From a checkpoint of a small mixture-of-experts model trained on Wikipedia: 66.1M parameters, 6 picks a token.
Below are experts of layer 6 (counted from 0) of a mixture-of-experts language model. Rows are named router (the router's row for the expert), gate (a neuron's input weights, with its number), up (a neuron's input weights, with its number) and show model dimensions 112-223. Each number is 50 + 15 x the weight over its row's rms, rounded and kept within 0 to 99.
After each expert's rows: "mostly gets" lists some tokens that are sent to it at least half of the time. This comes from a sample of Wikipedia text that the model never trained on.

# expert 36
router:66 58 34 26 73 41 27 37 76 60 72 69 29 30 27 43 46 55 67 77 62 58 61 39 30 37 55 71 64 74 36 74 37 44 59 75 68 43 64 26 62 67 51 52 24 25 69 74 65 45 44 62 38 75 73 59 61 47 51 67 48 66 63 27 27 53 65 35 50 27 48 34 63 30 36 69 64 47 50 44 62 47 43 59 52 55 53 40 29 60 33 66 30 73 67 56 58 46 62 44 33 33 62 54 41 22 39 51 43 62 35 68
gate0:55 88 33 63 48 42 27 53 36 63 28 63 43 43 58 25 49 44 66 62 51 30 49 37 36 40 63 52 37 69 26 50 50 16 30 77 62 58 43 43 73 57 53 40 37 48 30 55 45 51 69 39 42 63 29 09 23 65 42 59 24 36 47 37 35 64 43 51 54 64 60 32 61 18 56 51 40 37 35 69 70 18 60 49 59 42 53 49 38 38 67 68 41 68 44 64 39 56 58 47 53 36 45 48 51 64 31 52 34 46 42 72
up0:52 86 46 35 47 34 46 56 43 65 51 76 34 48 66 79 60 44 70 49 64 28 46 61 49 59 69 62 55 45 44 32 65 41 50 36 28 69 51 63 65 54 75 34 34 51 64 32 54 59 63 63 57 23 42 36 45 38 44 50 47 61 39 53 46 74 77 36 59 41 51 34 61 63 48 39 44 34 44 52 49 47 69 27 56 57 33 60 72 58 15 56 66 34 54 57 38 39 38 59 15 57 54 46 49 69 55 49 59 44 32 44
mostly gets: " ==", "\".", ".\"", "==", " 2021.", ")."

# expert 10
router:73 67 29 47 61 39 27 31 75 40 74 68 37 35 43 49 51 54 61 73 74 45 58 55 30 44 49 69 59 72 42 51 48 63 68 66 56 33 61 36 64 72 40 50 55 33 66 64 52 50 62 64 40 69 71 54 48 37 70 62 57 67 68 20 45 52 72 28 59 43 73 19 64 40 42 63 83 22 62 53 58 30 32 56 40 56 49 45 33 67 36 88 42 65 44 37 48 28 43 31 51 54 69 52 32 46 49 39 43 57 23 45
gate0:53 19 66 58 38 57 39 59 36 20 77 46 73 29 41 57 53 77 46 45 36 45 63 42 88 49 46 49 47 75 55 45 49 76 35 46 62 51 47 60 38 42 38 46 68 43 64 78 55 34 51 26 66 60 59 30 56 51 74 76 42 31 73 79 54 61 47 14 47 38 58 40 77 49 32 50 56 56 75 66 61 62 16 50 42 41 52 42 38 45 48 61 57 34 35 58 69 30 47 66 37 60 56 41 49 52 64 58 53 44 29 50
up0:52 65 37 39 56 61 62 25 44 66 51 53 36 50 45 22 36 54 64 40 78 50 62 71 60 70 37 42 29 62 58 35 54 27 57 50 42 45 60 70 71 51 35 52 47 52 45 51 63 41 48 43 86 48 56 52 65 46 51 52 56 85 57 54 55 89 55 58 55 63 66 48 57 66 32 27 50 68 55 17 49 52 52 40 69 73 61 90 66 55 76 33 53 63 55 34 52 50 25 59 39 36 44 58 11 47 48 63 47 56 58 53
mostly gets: " Pan", " Pe", " Mon", " San", " Pen", " Bon"

# expert 112
router:56 72 35 64 61 11 32 26 61 49 65 64 26 20 47 45 52 55 59 50 85 33 58 41 27 36 72 67 55 79 35 47 26 47 60 59 61 33 72 28 73 57 46 47 35 19 62 81 46 33 54 65 54 70 73 43 62 33 76 60 48 74 64 30 37 56 72 25 57 59 49 43 65 41 48 57 65 60 48 38 69 47 31 46 35 65 41 51 42 65 41 59 44 60 66 56 65 29 55 42 28 44 67 43 50 44 54 34 34 67 41 64
gate0:47 62 41 75 41 36 38 44 41 37 31 73 27 72 59 46 47 59 74 42 75 18 60 66 50 49 55 81 41 55 46 52 57 50 72 31 56 46 44 45 60 42 46 50 49 50 76 42 42 21 15 68 65 30 39 41 35 26 73 55 46 75 31 42 46 61 61 31 45 62 39 59 39 57 49 75 37 59 69 61 49 33 31 62 71 56 33 60 30 75 64 40 58 37 55 33 48 45 57 35 41 60 18 82 69 24 50 46 60 16 57 41
up0:30 51 53 28 34 40 60 69 65 62 57 55 57 55 53 50 30 51 58 27 58 45 81 53 52 72 37 78 57 51 74 68 40 84 56 59 74 67 54 32 46 59 28 16 54 55 45 36 50 25 65 45 29 41 34 30 58 71 33 43 71 65 54 57 45 28 48 36 23 51 30 54 54 58 45 54 63 30 55 54 27 62 59 60 79 60 47 57 66 41 51 58 51 64 55 46 65 51 49 69 14 50 69 50 56 47 64 45 35 56 61 14
mostly gets: " pre", " Pre", " post", " Sub", " mid", " U"

# expert 40
router:46 63 24 39 73 47 58 27 66 34 70 55 49 35 44 46 27 43 36 58 64 62 57 63 40 45 56 59 61 74 34 50 41 41 64 70 74 52 63 19 74 60 33 59 32 39 60 68 68 34 59 56 19 55 80 68 63 48 54 61 49 73 70 25 39 36 63 30 36 31 44 45 56 39 26 66 56 48 40 35 78 49 50 57 43 72 47 37 43 67 24 62 39 56 59 61 48 42 57 24 31 25 63 70 45 33 45 39 37 66 38 56
gate0:59 42 42 58 64 19 47 27 62 50 53 67 62 42 40 60 46 65 33 20 50 38 40 34 45 53 43 45 46 60 55 43 37 54 75 72 41 46 47 77 54 36 54 65 42 32 61 49 73 45 65 70 35 38 67 57 65 43 54 45 40 51 36 33 47 23 59 48 54 71 45 48 43 49 35 65 46 39 46 45 57 64 38 57 64 55 29 65 40 55 41 59 49 62 66 47 48 55 42 10 54 42 86 69 46 79 54 53 38 47 56 46
up0:78 32 44 23 43 77 61 62 39 47 36 35 27 44 79 41 68 54 39 69 48 67 49 47 32 58 51 36 50 37 55 37 26 28 58 54 44 58 47 56 27 65 35 28 45 42 67 56 60 42 77 52 51 55 33 63 36 23 70 59 68 39 75 72 65 49 37 25 52 53 34 50 70 48 31 54 67 66 68 41 41 75 60 39 67 65 37 30 47 51 52 50 42 44 46 68 66 41 76 57 35 38 52 29 30 43 54 51 39 69 62 44
mostly gets: " an", " a", " A", " several", " An", " one"

# expert 116
router:46 56 40 33 73 35 53 21 65 42 81 66 40 37 24 46 47 49 50 62 77 71 48 60 37 57 68 63 65 75 27 59 37 46 65 68 63 46 66 30 74 56 39 65 31 38 50 65 63 44 47 68 35 56 61 74 56 39 58 60 58 67 70 28 35 27 66 33 41 23 62 26 71 27 36 54 60 59 39 26 71 48 48 65 40 65 50 28 38 58 22 54 37 62 57 65 68 48 62 33 33 34 71 66 45 33 39 32 19 72 27 60
gate0:70 48 41 70 63 63 37 47 43 41 52 68 56 28 59 46 53 38 35 40 53 60 47 75 37 82 43 33 43 47 29 78 40 65 61 26 50 62 35 54 32 43 46 31 53 53 25 42 69 34 61 54 64 39 64 61 57 75 57 80 62 73 60 29 33 47 64 34 45 38 50 24 47 32 52 73 41 48 52 58 44 54 63 40 33 85 63 72 50 56 32 53 26 55 30 42 48 46 28 50 70 45 43 35 54 35 56 06 50 51 49 68
up0:35 46 43 34 56 54 57 20 46 54 35 54 52 66 53 48 35 74 02 47 56 30 61 66 45 44 40 29 49 58 66 47 40 59 25 49 51 79 44 79 42 36 48 47 71 52 62 32 40 46 40 60 66 64 68 50 64 49 60 59 50 44 51 16 30 56 48 48 51 67 80 66 52 46 38 26 42 48 65 50 31 63 52 88 44 43 55 21 39 62 22 58 45 49 50 71 56 57 57 46 29 30 58 62 81 46 66 41 64 28 54 92
mostly gets: " an", " a", " An", " His", "An", " Nominated"

# expert 30
router:63 80 30 52 69 48 32 20 59 41 66 61 40 29 42 47 58 41 59 61 56 41 40 51 41 49 62 65 68 70 32 61 46 45 44 54 70 41 69 27 55 78 43 53 38 11 82 77 44 51 62 67 43 44 66 56 84 32 62 71 52 66 68 33 45 38 54 22 37 35 59 40 76 48 56 64 66 61 62 42 75 34 73 59 61 58 32 22 33 61 33 68 40 62 53 54 62 39 56 41 34 36 60 50 45 38 46 55 38 69 39 61
gate0:60 58 50 56 44 40 27 38 34 49 56 25 63 52 67 25 42 33 24 42 31 60 53 65 60 39 28 56 56 13 57 53 61 45 26 52 70 55 55 31 42 35 60 53 55 50 70 38 44 70 45 39 66 65 66 39 36 39 54 48 45 27 72 49 52 42 71 58 25 74 53 27 39 38 63 43 51 53 54 34 38 80 37 34 65 68 59 39 43 47 67 67 56 62 56 54 53 40 72 52 54 59 46 41 76 67 45 63 02 38 18 53
up0:42 60 70 65 73 50 36 38 40 69 49 31 54 15 39 51 69 78 56 61 00 51 59 49 72 69 52 52 32 50 48 47 45 37 35 57 70 49 39 53 65 52 46 24 57 41 45 52 66 52 55 66 46 66 58 52 56 49 46 68 60 72 65 63 44 34 38 51 40 46 43 49 75 48 73 51 60 33 53 37 35 40 69 49 50 46 50 28 38 13 38 48 68 42 33 59 41 37 50 56 42 45 64 30 28 35 65 47 80 36 68 48
mostly gets: " 2013", " 2019", " 2014", " 2018", " 2020", " 2024"

# expert 11
router:62 62 31 38 67 41 39 26 69 43 80 61 43 40 35 39 36 51 61 58 54 64 43 50 41 48 54 68 72 71 31 57 37 38 52 78 67 50 80 23 71 67 55 60 34 38 73 75 65 47 50 69 32 58 75 63 53 40 60 66 63 56 74 31 28 24 64 32 38 41 65 47 65 25 30 57 58 48 53 35 66 52 66 48 22 71 47 39 33 53 39 65 49 60 54 58 65 54 59 24 36 33 63 55 23 35 41 60 43 70 32 46
gate0:77 56 28 34 44 64 51 57 68 59 60 53 31 66 40 03 53 47 35 69 35 42 62 47 28 30 62 45 12 51 55 13 34 51 63 73 49 64 39 29 71 50 40 63 50 43 39 70 36 55 56 67 62 77 55 50 42 57 32 33 68 56 67 17 62 49 70 63 55 56 68 58 48 39 46 62 42 52 44 54 53 47 51 44 29 39 49 27 39 59 91 73 38 20 54 38 64 65 84 69 60 70 49 45 34 48 20 34 51 29 66 53
up0:85 37 51 63 36 51 81 34 23 61 68 32 48 33 70 44 41 63 51 49 60 67 28 57 54 59 20 56 70 65 78 36 64 73 56 29 40 43 57 42 75 29 72 53 54 59 58 34 39 75 50 43 48 50 57 70 58 45 40 35 53 47 42 59 69 46 45 76 57 66 51 50 49 61 54 28 50 14 52 47 41 31 28 43 26 72 65 64 44 67 09 53 56 45 71 80 68 44 65 16 47 43 57 34 49 36 35 71 48 40 61 28
mostly gets: " his", " their", " her", "His", " Jon", " its"

# expert 56
router:65 58 36 57 63 35 29 32 52 51 66 67 47 35 44 42 46 44 51 67 71 48 52 29 26 42 71 65 80 81 28 61 38 43 68 51 83 30 59 25 60 52 45 65 28 25 74 74 60 48 65 57 41 72 58 50 50 36 58 70 61 54 55 28 43 41 58 22 52 46 44 55 63 46 38 60 51 55 41 33 67 48 46 66 34 54 39 43 43 75 42 71 47 48 71 73 58 34 49 46 38 62 74 42 35 43 45 34 38 59 42 65
gate0:62 48 42 53 61 64 22 31 64 73 60 43 61 54 62 61 58 60 31 43 38 57 21 57 61 39 50 47 26 53 39 61 44 69 44 53 78 61 61 49 48 53 50 64 80 41 51 84 51 34 44 59 50 64 71 34 30 62 84 59 62 52 27 24 69 55 51 54 60 63 51 26 39 62 51 56 39 50 32 48 31 74 78 70 16 42 49 44 31 72 23 37 29 04 60 53 42 61 19 28 68 39 42 45 44 51 24 59 41 42 42 58
up0:36 70 50 41 41 50 45 78 88 73 44 51 41 50 44 33 60 52 43 34 44 59 43 47 65 41 55 46 48 40 60 61 51 61 65 43 58 53 42 45 31 43 63 37 25 31 25 69 43 77 18 59 43 38 65 53 56 67 56 57 65 18 51 83 40 24 84 58 63 64 18 62 45 40 64 64 39 62 55 29 61 59 56 53 37 17 64 49 41 53 68 45 71 39 61 73 35 56 20 71 52 72 52 51 36 74 44 73 66 57 34 64
mostly gets: " end", " right", " north", " Pre", " head", " front"

# expert 100
router:59 57 44 41 67 52 33 29 65 46 70 67 27 31 46 57 39 58 66 68 71 49 51 34 34 47 58 64 64 61 37 52 36 50 69 76 65 35 73 28 61 69 41 49 39 35 73 65 65 56 56 61 30 57 71 60 53 36 71 59 53 73 59 31 52 48 70 28 38 43 46 45 60 23 48 64 65 43 48 38 63 51 47 53 10 56 37 50 43 62 26 77 35 64 58 55 68 36 67 32 34 48 71 45 51 29 37 55 41 75 34 69
gate0:36 42 55 74 79 66 37 38 46 71 51 29 53 51 46 71 52 72 53 30 43 35 67 17 43 48 37 71 58 43 37 42 31 47 72 63 52 56 00 60 63 60 51 59 59 46 68 74 30 74 53 47 54 67 43 67 64 46 73 33 45 73 62 54 42 65 33 27 42 34 36 46 67 66 73 66 87 58 27 56 48 35 59 29 17 62 62 66 32 56 24 72 66 44 21 38 41 51 49 57 50 60 40 50 78 55 55 27 64 25 62 38
up0:41 57 13 37 53 67 43 57 44 62 42 60 67 29 62 51 21 32 37 37 62 64 41 75 67 52 82 53 31 66 37 64 49 41 80 55 69 45 46 55 28 61 59 43 56 50 72 44 54 35 64 57 69 35 55 09 58 25 47 56 71 65 66 29 43 42 72 54 43 51 30 35 51 31 48 60 59 45 45 41 21 65 44 54 65 62 15 52 50 62 33 46 23 48 31 47 60 71 65 48 58 34 48 71 28 36 64 55 48 40 54 56
mostly gets: " South", " North", " West", " East", " Central", " United"